python train.py --n_layer=13 --d_model=384 --experts_per_token=4 --d_expert=32 --router_score="softmax" --normalize_top_k=true --balance_bias=true --lr_router=0.000842 --norm_eps=1e-06 --tie_embeddings="early" --optimizer="muon" --batch_tokens=[16384, 32768, 49152] --seq_len=1024 --steps=10078
Below are experts of layer 10 (counted from 0) of a mixture-of-experts language model. Rows are named router (the router's row for the expert), gate (a neuron's input weights, with its number), up (a neuron's input weights, with its number), down (a neuron's output weights, with its number) and show model dimensions 256-383. Each number is 128 + 32 x the weight over its row's rms, rounded and kept within 0 to 255.
After each expert's rows: a language model's description of what the expert responds to. This comes from a sample of Wikipedia text that the model never trained on.

# expert 63
router [178 146  95 139 158 111 140 134  96 173 126 109 126 133 163 121 109 125 164  62 154  86 154 170 101 146 144  50 161 127 113  98 148  96 145 138 146 176 189 109 168 138 157 139 172 165 109 125 128 142 192 145  94 120 117 166 150 124  99 109 121  98  91 164 149 178 119 107 169 151 188 164  92 161 137 140 167 116 171 100 146 108 141 152 116 103 108  80 159 138 134 100 154  90  81 160 109 109 158 100 166 132 111 141 138 123 150 169  92 134 194  90 133 138 121 125  72 154 118  63  70  80  97 196  58  82 149 144]
gate0 [180 197  97 127 111 122 216  94 119  86 159 124 115 127 138 151  90 184 109 150  37 130 147 100 108 130 158 123 114 168 123 165 158 117 185 194 148 106 210 139 160 112 159 120 132 127 157 166  82 136 142 164 131 150 127 148 117  99 116 118 131  96 115  58  88 173 113  94  54 109 100 122 103  89 100 176 117  71 153 132 128 152 111 132 144 121 105 101 150 111  91 150 101 131 105 180 121 161 142  92 134 139 169 132 105 113  80 156 153 142 120 144 115  97 143 155 136 189 128 104 137  85 139 138  82  75 142 195]
up0 [137 154 138 149 130 127 111 106  86 153 173 155 137 126 161 159  77 114 105 130 145 100 131 126 155  92 137 113 132 165 118 183 156 138 138 115 128 142 219 111 167 147  29 138 127  48 176 146 146 109 191 117 117 194 134 135 161 126  99 128 113 106 130  83 120 164 149 172 100 110 192 124 121  94 105 110  90 151 116 166 125  98  94  92  52 167  97 149 124 170 108 188 118 147  95 160 152 155 150 147 165 108 119  96 132 139  46 151 119  46 129 154 150 148 153 151 107 219 163  99 114  98 110 160 147  76 130  96]
down0 [101 111 158 125  99 180 139 135 121 176 126 175 117 161 146 159 142 146 117 171  82  94 164 145 130 155 136 156 135 106 168 115  90 146 125 122 138 132  88  41 109 134 165 123 120  91 151 127 116 149 111 160 126 132 111 116 116  92  61 131 122 139 118 115 179 125 134 110 179  55 157 166 131 122 178 140 130 112  87 142 143  86 140  95 127 145 161 151 144 104 127 112 126 171 163 154 184 168 117 149 102  93 132 147 139 124 107 129 130 146 144 146 135  74 139  74 175  69 160 101 100 171 145 131 110  74  96 106]
What it handles: Verbs and past participles after was, to or a subject, such as won, made, took, built, written, and the -ed ending.

# expert 33
router [ 61  91 176 118 122 175 120  77 130 130  94  76 153 109 115 144 156  85 181 137 112 154 137 126 127  80 125  90 168 134 196  82 111  92  81 111 163 109 156 153 157 103 173 192  66 119 145 121 138  71 131 131 109 148 166 174 178 150  84  62 207 154  93 192 147 112 147 162 132 115 159  77 142 119 143  90 196 109 193 131 105 156  95 101 168 149 117 115 183 164 123 108 162 144 104  94 136 138 157 144 120  42  97 102  60 148 104  51 104 164 136 121 114 126 143 125 110  77 147 150 145 121 126 117 162 137 206 113]
gate0 [ 94 110 122  64 102 199 134 158 169  68 160 150 134 100 147 123 129  92 156  98 129 127 130  44 118 182 112 139 138  92 186 107  91 113  78  78 107 117 160 146  98 156 131 165 156 186 128 149  80 110 168 142 124 126 146 157 125 125  61  67 106 173 130 160 187 169  80 162 126 107 151  77 192 174 156  69 144 115 151 151 105 125 191 141 146 156 147 167 104 119 107 104  99  91 144 121  94 162 153 129 150 164 140 176 163 159  76 135 143 121 142 167 119 169 134  65  83 164 115 113 159 138 120 133  96  90 120 154]
up0 [ 55 136 123  99 141 142 184 143 129 110  45  89  74 140 143 147 170  94 144 140 120 160 198 137 127  97 136 124 123  92 105  65 135 110 145 125 153 155 174 155 129  91 169 115 154 104 131 109 155 125  74 128 127 159 108  75 147 146  97 118 106 167 141  48  71 142 137 184 213 132 105  99  88  89 175 170 143  92 119 162 141 117 117 147 154 106 102 103  72 127 112  77 170 109 179  52 154 138 114  85 116 133  85  69 156 142 145 102 129 151 143  85 107 126 145 125 124 105 166 165 138 140 158  65 112 134  81 156]
down0 [113 160 147 199 153 156 154 125 124 111 192 120 171  88 152 132 115 106 152 119 126 117 149  83 124 126 181 156 118 202 138 146 146 155 138 102 139  88  95 138 185  87  86  83 119 194 134 116 142 133 176 109 137 101 109 159 161 138 104 119 112 160 170 132 140 182 163 117 140 165  96 101  77 144 119 102 157 136  98  70 109 102 155 140  71 132 155 177 142  98 139 144 152  84 167 133  91 125 164 156 140  94 147 128 112 187 155 177 192  99 141 201 123 122 183  94 142  52 110 142 162 162 122  53 132 158 111 111]
What it handles: Plural-group determiners and nationality or field adjectives such as these, various, many, German, Japanese, African, social.

# expert 53
router [ 80 170  92  91 132 150 104  72  93 130 129  86 158 129  98 165 111 110 175 123 126 140  89 149 122  92 135 174  86 159 136 107 152  46  86 141 142 115 152 163  90 133 119 127 127  75 146 127  90  64 139 150  47  92 154  54 129 117 165 133  94 127  88 105 172  42 139 130 112 102 167  79 123 163 134  79 153 122 193 135  66 165 123 140 165 161 141 109 107  76  86 123 182 149 113 193 164  77 142 127 122  94  58 102  93 169  90 111 145 122 152 101 141 146 106 124  90 153  54  98  88  97 148 171 146 200 124  91]
gate0 [160 107 132  93 133  98 100 210 181  63 172 123 197 180  68  89 100 132 208 121  86 119  86 137 138 114 147 130 119  98 172 111 152  99  97 138 128 141 134 138 162 153 148 127 117  99 112  96  93 132 145 137 132  97 102 170 105 146 116 169 131 136 107  93 186  66  79 121 146  69 160 106 114  94 112 144 103 107 145  99 158 108 174 160 113 164  68 136 146 122 116 179  82 134 199 112 131 132 128 133 132 135 151 141 109 116  60 201 135 140 126 103 121 136 129 113  80  87 115 103  88 131 112 154 149 140 111 120]
up0 [175 103 137 203 161 203 165  65 153 153 111 118 123  68 174 164 138 133  90 137 122 133 124  51 117 108  81 137 130 124  94 158 119 126 121 126 146 142 149 123 147 123  86 152 149 137  62 156 121 126 129 109 133 172 161 156 136  83 130  39 189 119 160 145  96 161 173 109 128 138 131 145 121 162 119 158 122 137 107 110 144 124  74 156 152 119 169 153 100 126 144  88 184 142 148 159 182 144  94  85 159 167 164  97 114 113 199  98 119  77  89 174 147 102 113 146 127 139 111 118 124 141 135 129 109 158  86 118]
down0 [ 68 167 194 126 135 118  96 165 126 167 120 122 144  94 107 158 120 128 124  79 137 111 102 118 111 108 149  89  85  56 131 106 141 126 127 145 124  94 159 194 162 109 162 149 130 146 114 120 112 150 141 104 125 147 110 159  91  74 110 164 185 133 168 157 163 135 106  70 148 173  76 173 170 155 104 222  78 159 117 111  95 146 102 173 119 147 135 118 160 138 159 122 168  84 105 136 153 146 133 190 130 155  75 145 175 105 139 126 116 158 170  99 148 149 121 149 138 150 148 117  92 107 153 114  70 140 101 123]
What it handles: Content nouns ending a noun phrase, often plurals after of, by or for, such as games, players, soldiers, innings, Education.

# expert 11
router [113  70 140 152 142 139 106 204 133 137 124 116  74 153 144 175 101  83  95  86 109  75 132 144 121 144 159 158  87 159 115 108 196 133 137 105 137 134 109 148 145 121 147 141 180 159  48 161  66 170 103 114 156 181 148 161  98 135 128 156  65 105 127 116 103 150 113 135 108 178 146 162 118  68 163 142 102  91 109 115 114 124 183 163 154 158 105 128 191  68 174  92 125 118 111 162 111 176 142  95 129 127 114 128 135  98 138 158  87 143 151 154 132 133 138 186 128 151  95 128 131 146  81 137 164 147  99 162]
gate0 [143 125  83 149 143 141 155  92 113  99 120 147 133 183 188  95  74  96 162 102 137 143 114 105  77 104  80 136 136 162 145 184 159 113 184 119 123 142 109 113 156 101 143 156 175  61 102 149 117 105  90 142 127 126 109  84  88  98 126 151 175 107  98 102 158 120 117  81 142  78 193 147 115 118 173 150  84 127 100 176 103 170 164  86 117 142  88 187 129 107 149 121 106 109 123 141 130 138 164  88  95 146  94 125 121 104 174 150 114 137 163  99  38  94 129 143 109 143 112 111 128 136  93 169  91 106  88 110]
up0 [131 199 110 185  81 180 132 134 118 139  54 107  73  82  99 202 111 210  97  62  89  61 161 124 124 188 155 131 144  97 120  98 111  98 128 107 133 144 109  74 121  80  98 162 157 116 132 106 161 184 125 143 164 138 165 129  65 124  58 107  88  90 113  98 110 139 159 134 135 110 159 131  95 121 156 135  82  92  81 166  86  30 144 126 139 143 206 121 105  98 115  82 123 142 179 172  76 144 141 102 130 102  73 167 112 165 157 147 126 183 182 116 159 142 122 135  72 108 114 132 133 120 126 146 114  99 110 166]
down0 [138 129 161 104 127 168 158 157 117 168 113 162 123  98 134 106 116 115 152 125 145 168  91 168 105 171  69  93 100 176 141 119 174 129 147 138 183 115 116 154  74 162  97 163  94 131 148  56 108 143 128  86 116 142 150  72 139 124 133 142 192 129 128 115 145 155 171 129 177  87 140 100 120 198 132 134  94 130 116 139 108 134 127 127 163 174 150 166 204 111 155 139 133 143 112 124 109 165 125 114  76 158 179 146 150  83 144  99 151  97 131 141 145 152 134  94 107 148 132 108 157 103 167 112 130 136 108 169]
What it handles: Digits, pipes and blank cells in tables and track listings, especially song durations and times, such as 3:54 and 2:01.4, and award tables.

# expert 62
router [111 151 110  80 118  92 159 100 129 102 109 169 144 177 150  86 193 128 110 123 145 173 120 162 118 119 115 129 106 130 119  92 249  87 121 156 132 124  93  83 152 113 114 118 100 112 170 147 182 151 127 134  87 100 149 109 104  39 140  92  67 172 147 154 127 170 180 159 153 169 163 102  84 147 118  99 116 164 134 128  79  70 189 135 128 158  76 121 102 102 130 144 163  94 131 143 186 175  80 145 101 131  69 135 132  66 184  93 148 123 139 170 197 101 110 160 125 171  89 120 124 155 154 122 150 132 197 110]
gate0 [ 69 143 132 132  94  70  98 127 132 151 168  86 129 172 173 129 174 142 122 168 187 100 119 155 143 143 112 120 146  80 147 163 139  96 149 127 173 107  73  97 106 140 101 107 127 113 109 117 115 152 106 107 130  96 173 165 127 144 111 141 164 137 101 121 120 129 111 140 153 138  44 128 113 160  63 175 139 157 116 143  88 113 174 133 126 139 150 122  83 131 104 131 165 119  92 105 123 165 124 124 171 161  96 149 115 164 159  72 106 111 108 178 174 122 130 141 160 150 139 134 142  81 103  90 147 128 156 132]
up0 [150  95 177 131 161  68 147 125 140 148  63  85 136 160  61 133 141 100 127 106 189 110 147 128 146  87  97  99 157  35 165  78  89 163 177 146 194 150  93 126 123 110 139 105 128 110  93 110 167 156 141 128 106 111 114 161 136 110 135 119 179  89 121 168 134 117 155 114 165 131 166 109 128 197 119 114 133 170 116 110 117 105 135 100 119  63 108 113 192 187 119 115 167 112 106 151  97  98 108 140 129 128  86 130 115 125 103  89 152 144 172 115 105  97 146  70  92 115 171 148  93 118  88 189 115 130 118 125]
down0 [166 144 134 110 114 141 102 121 156  71  98 118 108 153 138 125 157  94 169 112 120 122  87 135 178 116 152  22  84 111  98 135 109  78 125 119 127 159 143 153 107 138 159 120  47  93 118 131  73  95 148 108 118  68 158  53 122 119 181 183 141 151  96 101  77 134  97  76  74 106 143  92  59 168 133  77 105  85 160 115  91 144 178 150 134 105 119 119 116  85 152  54  89 194  95 141 144 133 115 145 134 145  86 127 130 143 169 138 116 136 111 132 117 136 142  92 142 194 105 114 138 119 171 137 150 155 127 179]
What it handles: Nationality adjectives and occupation nouns in biography openings, such as American, politician, footballer and actress, usually after a or is.

# expert 41
router [113 161 116 130  95 148 133  80 111 132 119 136 131 111 123  98 154 120 153 113 129 124  55 126 112  82 108 122 214 126 150 143  57 101 121 167  72 120 149 133 115 179 141 174 137 162 119 112 135 147 122 125  96 169 184 113 107 135  81 144 101 138 131 153 128 150  91 107 153 114 191  97 146 169 119 118 128  89 131  96 151 126  82  56 111 193  63 113 121 159 139  81  96  72  81 157 143  92 170 156  49 110 128 127 112 134  85 101 140 112 135 144 126 104 132 106 137 123  69 205 100 138 139 144 103 144 116 102]
gate0 [169  80 144 125  96 132 180  66 134  90 119  62 147 157 108 141 147 148  68 110 136  69 185 145  96 167 152 154 120 107 112 131 173 130  83 140 141 109 134 120 162 120 122 133 151 136 106 155 149 105 122  51 119 157 127 184 155 127 104  60 160 183 118 125 114 158 104 166 154 124 184  95 135 152 117 111 117  88 170 110 154 106  89 113 183  96 113 188 160 117 141  94  82 135 146 116 148 122 105 131 124  70 116 123 129 115 133 129 172 174 158 136 159 118 107 140 152 122 120  61 137 195 132 117  98 125 121 100]
up0 [193 137 144 179 179 124 101  83  90 103  96 177 140 110 156 111 118 116 164 137 100 155  81  77 151  77 143  85  77 139 141 128  92  69 149 150 114 157 191 169 232  88 122 139 109 152 207 189 154 110 105 139 189 162 138 184  83 110 132 160 154 153 174 156 179  99 129 106  41 132 159 133 138 139 142  98 174 139 147 118  97 140 125  86 144  99 140  96 139 127  93 185 213 121 132 154 100  57 141 113 141 150 122 114 131 124 101 129  91 132 114 128  68 178 182 143 132 113 153 148 146 132  98 180 103 139 125 103]
down0 [118 165 118 122 133 108 132 136 133 114 130 128  93 167 155  91 100 156 199 102 168 119 111 122 114 130 121 119 150 107  86 149 118 126 143 131 151 100 123 178 105 127 140 140 144 116  88  85 102 144 112 127  87  86 160  88 101 112  99  75 175 145  80 104 109 150 150 103 151 109  85 150 122 104  86 124  79 123 130 100 135 142 132 103 105 117 144 207  79 147 143 156 112 112 126 133 131 132 159 143 149 101  76 143 150 150 153  99 130 106 148  70 141 128  62 185 120 109 156 126 149 108 151 144 146 158 167 110]
What it handles: Last word or final piece of named organizations, titles and award categories, such as School, Music, Federation, Best Rap Performance.

# expert 1
router [101  86  66 152  76  98 108 106  84 171 115 104 149 145 168 130 131 150 136  72 137 150 119 171  75 113 140  76 163 103 138 105 130 128 106 124  86 128 150 192 131 156 153 177  95  75  83 147 142  88 171 115 167  99 103  95 143 109 113 132 107 163 193  64  84 150 183  96 126  94  96 125 128 102 147  72 132 145 180 131 146 134  82  98 100 148 116 117 136 161  61 169 138 102 142 162 141 129  95 156 101 142  94  85 145 102 129  46 132 155 132 164 174 119 107 104 137 104 131 128 100 163 141 147 148 150 162  51]
gate0 [142 117 129 137 116 112 113 115 151 129 158 188 129 166 142  90  43 198 138 127 166 136  95 134  83 147 128 125 170 100  93  99 225 141 164 116 110 116 148 163 121 129 105 153 138 151 117 113 134  92 183 144 130 115 104 184 136 163 121  78 170 132 164  97 126 123  88 128 141 126 196 141 146 123 123 152 153 174 121 224 161 155 129 100  76 103 141 190  89  78 130 151 131 134 120 121 228 153 158  75 150 156 107  85 118  71 181 122 112 105 105 119 104 138 122 131 137  97 146 175 135 139 157 164 157 160  99 122]
up0 [132 195 101 152 100 116 129  97 153 108 160  82 102 124 159 150 119 120 114  43 147  87 118 154 138 117 102 174 137 156 149 117 159 133 121 118 101 180 132 129 138 137 112 117  92 152 119 182 112 109  95 138 143 158 150  90 151 143  86 144 130 115 121  90  65 131 134 170 144 124 165 176 138 157 106 156 185 174  91 174 150 103 134 190 126 105 183  91 128  86 151 136 137  97  90 108 133 131 148 143 153 126  78 136  98 169 113 134 220 101 136 153 184 144 119 123 157 160  51 114  86  67 114 127  70 124 147 148]
down0 [160  98 101 102 120 189 129  76 169  98 168  77  99  93 172 120 109 120 147 114 128 108 173 138 156 115 121  95 171 138  60 114 175 144 122 118 103 142 114 106 135 210 122 117 161 111 119 115 112 130 118 192  92 137 173 169 118 119 156 138 133  92 142  67 116 170  95 119 153 101  93 126 124 134 126 144  84 182  73 172 133 116  97 141 102  93 142 157 110 124 122 146 124 115 160 141  92 111 139 116 100 141 127 154 130 102 119 126 127 155 142   3 104 167 159 108 121 152 121  58 157 112 104 154 124  66 153 182]
What it handles: Words inside wiki section headings and infobox field labels, like Career, Early life, History, Personal, Geography, State, Capacity.

# expert 3
router [131 102  53 157 120 110 128 201 135 137 148 162 138 180 148  96 106 101 144 191 183 154 153 131  86 109 132 122 129  96 164  92 112 116  87 144 161 135  84 103 160 104 165 147 149 136 134 161 120 167 109 146 149 138 126 141  87 110 136  53 149 161 142 171 181  81 155 109 154 110  85 120 149 124 106 156 116  99 200 143 111 146 159  84 161  56  76 143  72 115 100 106 160 101 139 126 187 159  94 130 195  90 136 122 120 136 128 199 162 139 167  65 204 145 182  96 102 182 109  68 169 164 163 146  75 145 114 205]
gate0 [ 96  98 119 122 109  96 131  92 110 157 117 172 151 145 112  57 126 123 100 115 142 114 104 120  96  98 118 122 124  93  60 181 168 148 117 154 129 120 115 147  74 126 135  92 141 130 156 122  88 160 126 137  78 129  93 111  75 146 116 167 159 157 150  99 101 147 136 145 125  97  77 105 121 150 107  94  99 161 143 145 137 166 152 149 157 100 120  93  30 128 146 161  55 131 164  98 222 108 123 104 115 100  89 138 186  71 140 116 132 196 158 192 124 129 168 130 107 114 161  61 104 112 186 155 109 140 122 133]
up0 [108 138  78 103 100  82 127 142 116 134 114 137 119 102  88  31  60 107 124 176 183 130  88 164  43  61 106 120 133 114 124 103 193 142 180 115 146 137 118 172 158 114  96 108  92 148 121 178  93 151 154 123  79 162 109 105 121 136  96 127 140 174 163 130 162  66 169 140 194  80 118  75 151 164  53 128 128 151 141 164 108 140 200 142 109 159 146  89  51 153  80 114 172 113  85 130 192 129 160 175 117 112 128 140 123 119 109 160 155 131 172 113 153 122 207 161 108 140 173 131 139 143 178 116 140 120 127 120]
down0 [112  71 148 163  97 118  92 113  65 184 140 136  76 174 161 194  87 138 119  68 168  98 126 124 129 107 130 146 113  93 101 173 135 170 156 105 113 107  65 153 146  69 157 160 117 134 110 161 108 132 129  90 152  46 133 167 111 180 146 117 107  99 121 143 149 114 159 123 120 122  93 115 141 103 112  39  76 113  99 126 111 126 138 116 111 147 151 116 116  78 158 118  77  65 169 135 120 111 132 152 129 145 101 138 175 122 194 132 198 121 169 119 168 139  97  92 144 124 107 109 176  99 109 120 124  84 143 109]
What it handles: The article a or an and quantity words like any, every, approximately, plus prepositions such as of, with, by, mostly in running prose.

# expert 21
router [ 95 123 123 110 129 162 134 124 119 105  88 104 117 170  97  74 159  57 149 126 174 164 115 136  95 143 158 136 119 120 138 114 108 133 133 114 135 114 130 145 182 180 227 147 136 152 164  78 167  52  74 137  83 126 122 130 169 201 102 132 117 125 168 132 110 165 124 151 150 180 186 165 118 125 116 104  83  98 201  91 138  60 114  78 131  23 124 120 132 154  78 186 168 110 106 121 112 140 134 131 108 146 115 141 123 130 127  76 129 118  97  97 126  48 128  65 121 119  87  67  99 134 105 159  98  72 128 127]
gate0 [133 143  86 125 116  91 112 143 134 117  88 153 145 126 137 129 136 126 137 108 145 161 144 153 191  85 138 162 107 112 131 132 164 136 147  96 107 133 120  58 102 133 173 158 116 116 171  94 133 197  60 135  86 143 115 135 127 168 148 119 168 122 133 120  99 145 114 144 104  89 136 153 130  95 122 120 163  80 156 246  85 143  86 120 178 136 120 164 154 102 169 176  58 119 100 156  86 114 120  72 124 113 106 190 100 182 131 179 138 151 108  29 118 140 132 121 134 179 125 142 105 162 180 127 154 113 131 163]
up0 [ 90 101 131 135 140  74 143 152  97 101 145 191  77  84  49 163 206 109 157 111 142 145  95 169 216 117 111 157 109 149  70 134 125 149 191  91 157 146 117  45 164 117 191 163 125 146 123  93  92 155 119 153 104 106  71  48 137 122 115 123  85 108  98 161 194 119 118  80 126 126 132 168 153 143 100 103 107 132 122  92  94 114 123 125 166 150 104 132 140  71 107 121 174 123 103 162 175 132 123 186 133 170 140 151 182 124 200 110 159 121  80 162 102 118 161 118  89 136 153  98 127 142 150 109 157 130 139 111]
down0 [156 197  91 138 140 158  77 112  91 124 170 156 100 133 185  93 101  67 165 136 147 104 204 101 144  76  99 183 158 121 123 173 145 117 157  84 110 166  92 125 125 122  47 111 126 125 128 179 106  90  85 106 105  87 145 155 117 113 139  95 131 157 128 112 118  88  89 114 150 136 116 240  98  65 110 192 126 153  96 153  90 172 177 110 143 123 131 160 104 102 144 174 171 183 151 143  95 133  79 119 147 146  95 151 173 122 141 146 145 100 166 120 134  99  82 178 142 109 145 158 119 123 151  77 113  50 107 142]
What it handles: Nouns and adjectives right after the or a, especially ordinals and superlatives like third, last, largest, plus debut, national.

# expert 44
router [ 96 178 170 126  93  61 156 121 180 115 122 121 127 149 153 207  65 104 208  74 155  86 165 100 115 109  85 110 155  84 149 138  94 119  86 181  91  79 136  81 137 115 112 156 115 149 150  87 156  98 142 132 153  92 178 112 126 100 141  80 150 145  84 171 171 130 164  37 156 201 143 103 170 155  97 124 145 134 147 103 130  60 139 194 128 110 153 119 199 159 108 123 121 187 111 159  79 143  83  71 155 123  49 119 107 133 173 109 128  71 184 133 155 119 147 109 108 122 122 163  99 127 155 134 130 110  68 139]
gate0 [134 131  91  79 113 158 184 130 124  77 103 181 108 119  93 179 112  87 112 104 166  70 169 150 116 135 130 144 182  50  48 196 165 171 166 127 106 113 113 133 107 103 138 106 130 145 152 126 142 179 143 186  97 130  91 181  94 129 175  98  77 169 116 115 129 129 179 156 141  86 123 138 117 126 133 161  82 125 206 210  76 138 134  72 140 164 139 160 172 119 136 148 139 149 140 149 178 170 105 126 176 161 195 149 118 140 100 184 169 184 112 141 112 197 122 102 121 105 158 157 138 181 139 121  89 161 161 139]
up0 [140 175 126  93  74 141 142  90  97 157 131 192  26 120 139 197  50 140 174 118 123 119 116 101 114 121  76 145 176 133 107 161 131 133 141 163 114 101 176 107  89 165 160 115 115 147 154 138  86 186 149 166 162 138 115 161 102 129  96 105 131  64 111 145  94 126 126 125  96 164  99 170 156 149 119 166  26 105 114 128 141 121  96  74  69 154 113  99 136 109  88 139 148 159 144 118 132  84 140 163 148 129 120 204 142 150 160 202 130 155 158 181 128 148 109 108  85 148 136 147 138 115 142 156 117 147 107 110]
down0 [ 93 165 168 107 146 120 137 155 143 134 129 166 163 141 108 137  89 131 109 160 127 105 199 140 184  83 204 130 125  93  92 125 140 147 122 125 173  97 156 102 119 125 149 131  84 172 121 192 101 143 189 191 112  92 144 106  96 182 138 103 162 206  48 185 126 134 103 154 131  97 127 119 140 119 102  99  82 130 126  72 105 139 165 104 159 151 132 130 118 120 111  83 103 130 146 135 124  80 134 127 104 105 155 172 134 158 127 118  95  98 169 140 144 153 154 179 101 112 115 197 155 178 154  90 148 167 112 178]
What it handles: Word-internal pieces of Latin species and genus names in taxonomy lists, such as -ensis, -atus, -idae and japon-ic-us, plus foreign suffixes.

# expert 60
router [153 128 120 127 138 125 135 127  94 161 138 107  85 141 177 125 129 108 172 106 151 106 101 136 154 105 125 119 175 190 111 148 142 122 134 109 100 151 141  78  99 118 103  60 133 102 167  96 157 137 156 186  96  88 102 138 128 162 124 132 143  60 115  92 190 113 203 146  84 133 110 137  85 162 150 177 161 134 128 161  90 161 159  73  95 132  48 174  95 112 165 144 175 175 140  93 105  87 124 142 125  69 149 136 115 134 121  84  76  72 134 124  63 188 120 147 189  70 107 113 128 158 155 121 171 128  87 136]
gate0 [167 184  80  83  94 134 101 126 134  59 166 129 197 107 169 106 127 189  88 131  72 143  92 119  77  99 128 167 103 140 136 119  90 178 133 128  52 163 131  80 128 102  88 177  67 120 149 181 101 164  67  96  89 117 150  65 138 178  77 116 122 108  96 152 142 156 148 115 163 117 131 143  75 108 114 188  85 137  90 155  85 163 178  91  97 164 140 105 200  84  86 170 151 121 129 211  83 104 146  87 196 105 144 160 120 141  95 132 103 128 174  82 100 120 153 115 133  67 174 141 137 140 111 116  94 129 107 120]
up0 [ 59  88 168 131 108 201 105 105 148 168  92 116 135 133 181 128 159 110 148 109 123 119 165 119 147 155  67 160 132 123 121 134 113 160 105 133 172 101 116 138 126 173 148 129 124  77 148  68 180 111 141 108 147 183 124 147  70 113 161 134 118 140 127 136 103 131 144 132  94 116 150 112 116 109 168  98 153 128 187 110 149 116 140 135 127 130  43 163 157 167 118 132  62 171 174 176 152 176 147 193 138 116 118 135  52  97 118 126 140 142 124 177 154 136 143  79 139 142 134 175 128 108 104  92 157 127 122 181]
down0 [ 95 173 134 155 126 145 102 129 100  89 111  68 133 110 124 157 105 126 157 162  59 173 132  61 178 115 149 110 121 110 139 127 132 141  62  52 194 133 123 122 177 185 119  97 128 151  80 135 172 100  99 109 121 134 127 146 190 148 144 161  97  63 149 141 150 124 119 146 131 122  83  99 201 101 112  75 170  97 133 126 130  96 139 181 117 117 103 130  96 114 171 102 136  83 170 138 201 157  85 141  46  98 121 132 185 140 143  96 144  96 125 143 119 128  89 127  81 123 105  32 152 124 121 157  93 145 166 151]
What it handles: Word-initial prefixes like dis-, un-, com-, non- and opening quotation marks after verbs, as in disabilities, "worried.

# expert 38
router [180 105 148 158 150 163  85 138  93 116 121 113 146 138 150 151 150 127 167  72 167 188  99  73 127 154 133 178  92 151  59  97 164 129 114 132 106 111 133 143 150 117 122 110 114 135 173 162 101 157 150 104 162 107 131 115 101 152 140 131 114 133  84 109 144 103 116 156  76 179 182 108  76 146 153  99  54 109 137 166 126  97 108 100  80 122 167  85  97 142 141 153 157 115  94 139 167 133  77 172 123 137 171  83  70 117 140 147 160  95  94 178 125 130 179 162 139 122  93 112 117  97  80 158  94 168 125  90]
gate0 [ 87 141 151 139 137 139 109 107 159 116 124 143 121 142 136 128 105 106 115 177 117 106 185 140 151 141  96  94 145 162 118 164 116 155 157 136  95 129 124  96 157  74 124 159 140 142  94 147 131 125 130 118 141  84 167 164  33  93 162  90 117 132 194 146 135 173  83 105 132 172  72 140 150  52 106 142 144 142 137 100 172 133 133 172 104 142 137 126  42 137 140 106 127 139 142 110 118  62 118 149 135 183 103  88  49 139 148 103 123 130 121 146 126 156  57  57  71 138  60 131 186 101 138  87 120 149 129 110]
up0 [133 128 116  44 134 158 135 165 151 148  96 118 146 157  88  72 112 135 132 159 105 170 144 135 187 115 149 118 116  78 166 158 135 120 160 149  99  88 108  82 101 137 112 113 101 126 144 147 161  99  79 120 137 177 153 206 146 110 147 156 165 185  56 123 151 175 137 148 133 121 107 109  80 115 134  88 122 120 102 101 130 121 119 125 138  74 101 114 131 146 120  80  80  91 170  78 103 131 161 130 132 119 108 121 132 136  92 213 144 200 143 155  87 120 207 122 105 152 126 113 130 166 125  66 157  80 129  84]
down0 [108 151 158 107 114  48 106 144  54 129  80  89 120  68 179 163 129 151 109  84 191 145 137 159  71 117 183 125 131 146 144 105  69 144  99 144  97 145 170 178  82 193 175 169 135  72  86 111 117 145 134 153  94 114 105  93 116 114 164 158  94 200 112  93 148 131  85 156 105 127 129 158 134 133 130  97 107 171  78 118 112 149 106 162 131  92  68  65 166 201 148 122 102  94 121 171 111 105 159 169 142 127 133 162 123 138 131 111 171  51 116 160 133 151 150 157  96  64 123 112 118  96 149 133 143 150 103 126]
What it handles: Month names in dates and place or institution names ending a phrase, such as Tennessee, Empire and Iran, usually before a comma or period.

# expert 4
router [139 180 160 157 103  78 144 109 153 154 135 136 136 131 158 145 184 121 126 133 106 111 146 146  76 125  99 194 172  82 108  93 114 140 126  94  55 119 136 137 112 147 106  90 178 183  87 115 139 122  96  55 168 144 153 131 110 100 145 106 141 161 113  95 126  55  99 113  72  55 126 124 102 187 178 161 193 101 105 141 131 139   6  75 157 100 139 132  99 123 109 156 132 147 142 115  57  73 132 101 125  87 130  71 124 159 125 119 160  84 143 144  75 127  93  80 185 107 131 106 117 135 113 124  89  79 145 100]
gate0 [147 177 126 177 155  78 102 126 105 114  85 114 119 182 130 170 167 106 111 165 134  98  88  88  60 139 108 117  41 105 193 142  89  80 133  79 164 200 157  79 132  87  71 123 157  84 119  97 158 162  88 100 149 100 106 101  95 109 121 162 134 119 163 107 139 125 129 152 119  56 122 137 185 142 129 160 160 114 139 143  77  88  79 137  97  46 111 109 133 142 153 125  88  70  53 117 145 113  93 168 158 144 129 117 147 116 118  97 116   1 131 109 148 129 166 105 138 126 109  59 136 163 199 110 122 101 173 123]
up0 [130 113 148  80  45 150 215 111 154  96 149 128 158 128 102 116 138 149 122 157 108 175 147 124 108 153  95 130 183 132 100 140 154 131 127 146 159 124  72 107 171 146 167 149 116 189 139  89 149 116 132 136 139 154 116 135 157 119 107  79 145 126  78 123  97 142  90 148 155 154 114 140 144 100 153 117  72 171  86 137 172  98 148 108 151 189 147 138  68 133 147  80 123 144 154 129 130 154 103 119 151 136 113  98  94 106 177 141  96 186 176 145 121 118  73 133  79 142 150 167  95 115  81 167 153 145 135 174]
down0 [149  99 107 132 129 132 105 167 176 162 156 120 154 155 155 135  94 115 119 124 151 131 123 127  86 156 151 120 117  87 105 145 161 167 136 185 115 124 151  69 144 148 158 127  69 145 151 104  97  95 100 120 145 126 203 124 137 172 133  76 125 165  50 132 159  89  91 152 153  53 125 131 130  38 125 116 135 125  99 176 142 156 178 138  92 145 154  84  93  77 143 160  92 110 128  95 151  81 146 112 145  96 106 100 190 132 133 131 138 152 124 163 142 198  65 115 113  92  89  70 110 156 196  95 173 165 103  86]
What it handles: Words of American city, state and university names in sports tables and season articles, such as York, Angeles, State, Boston.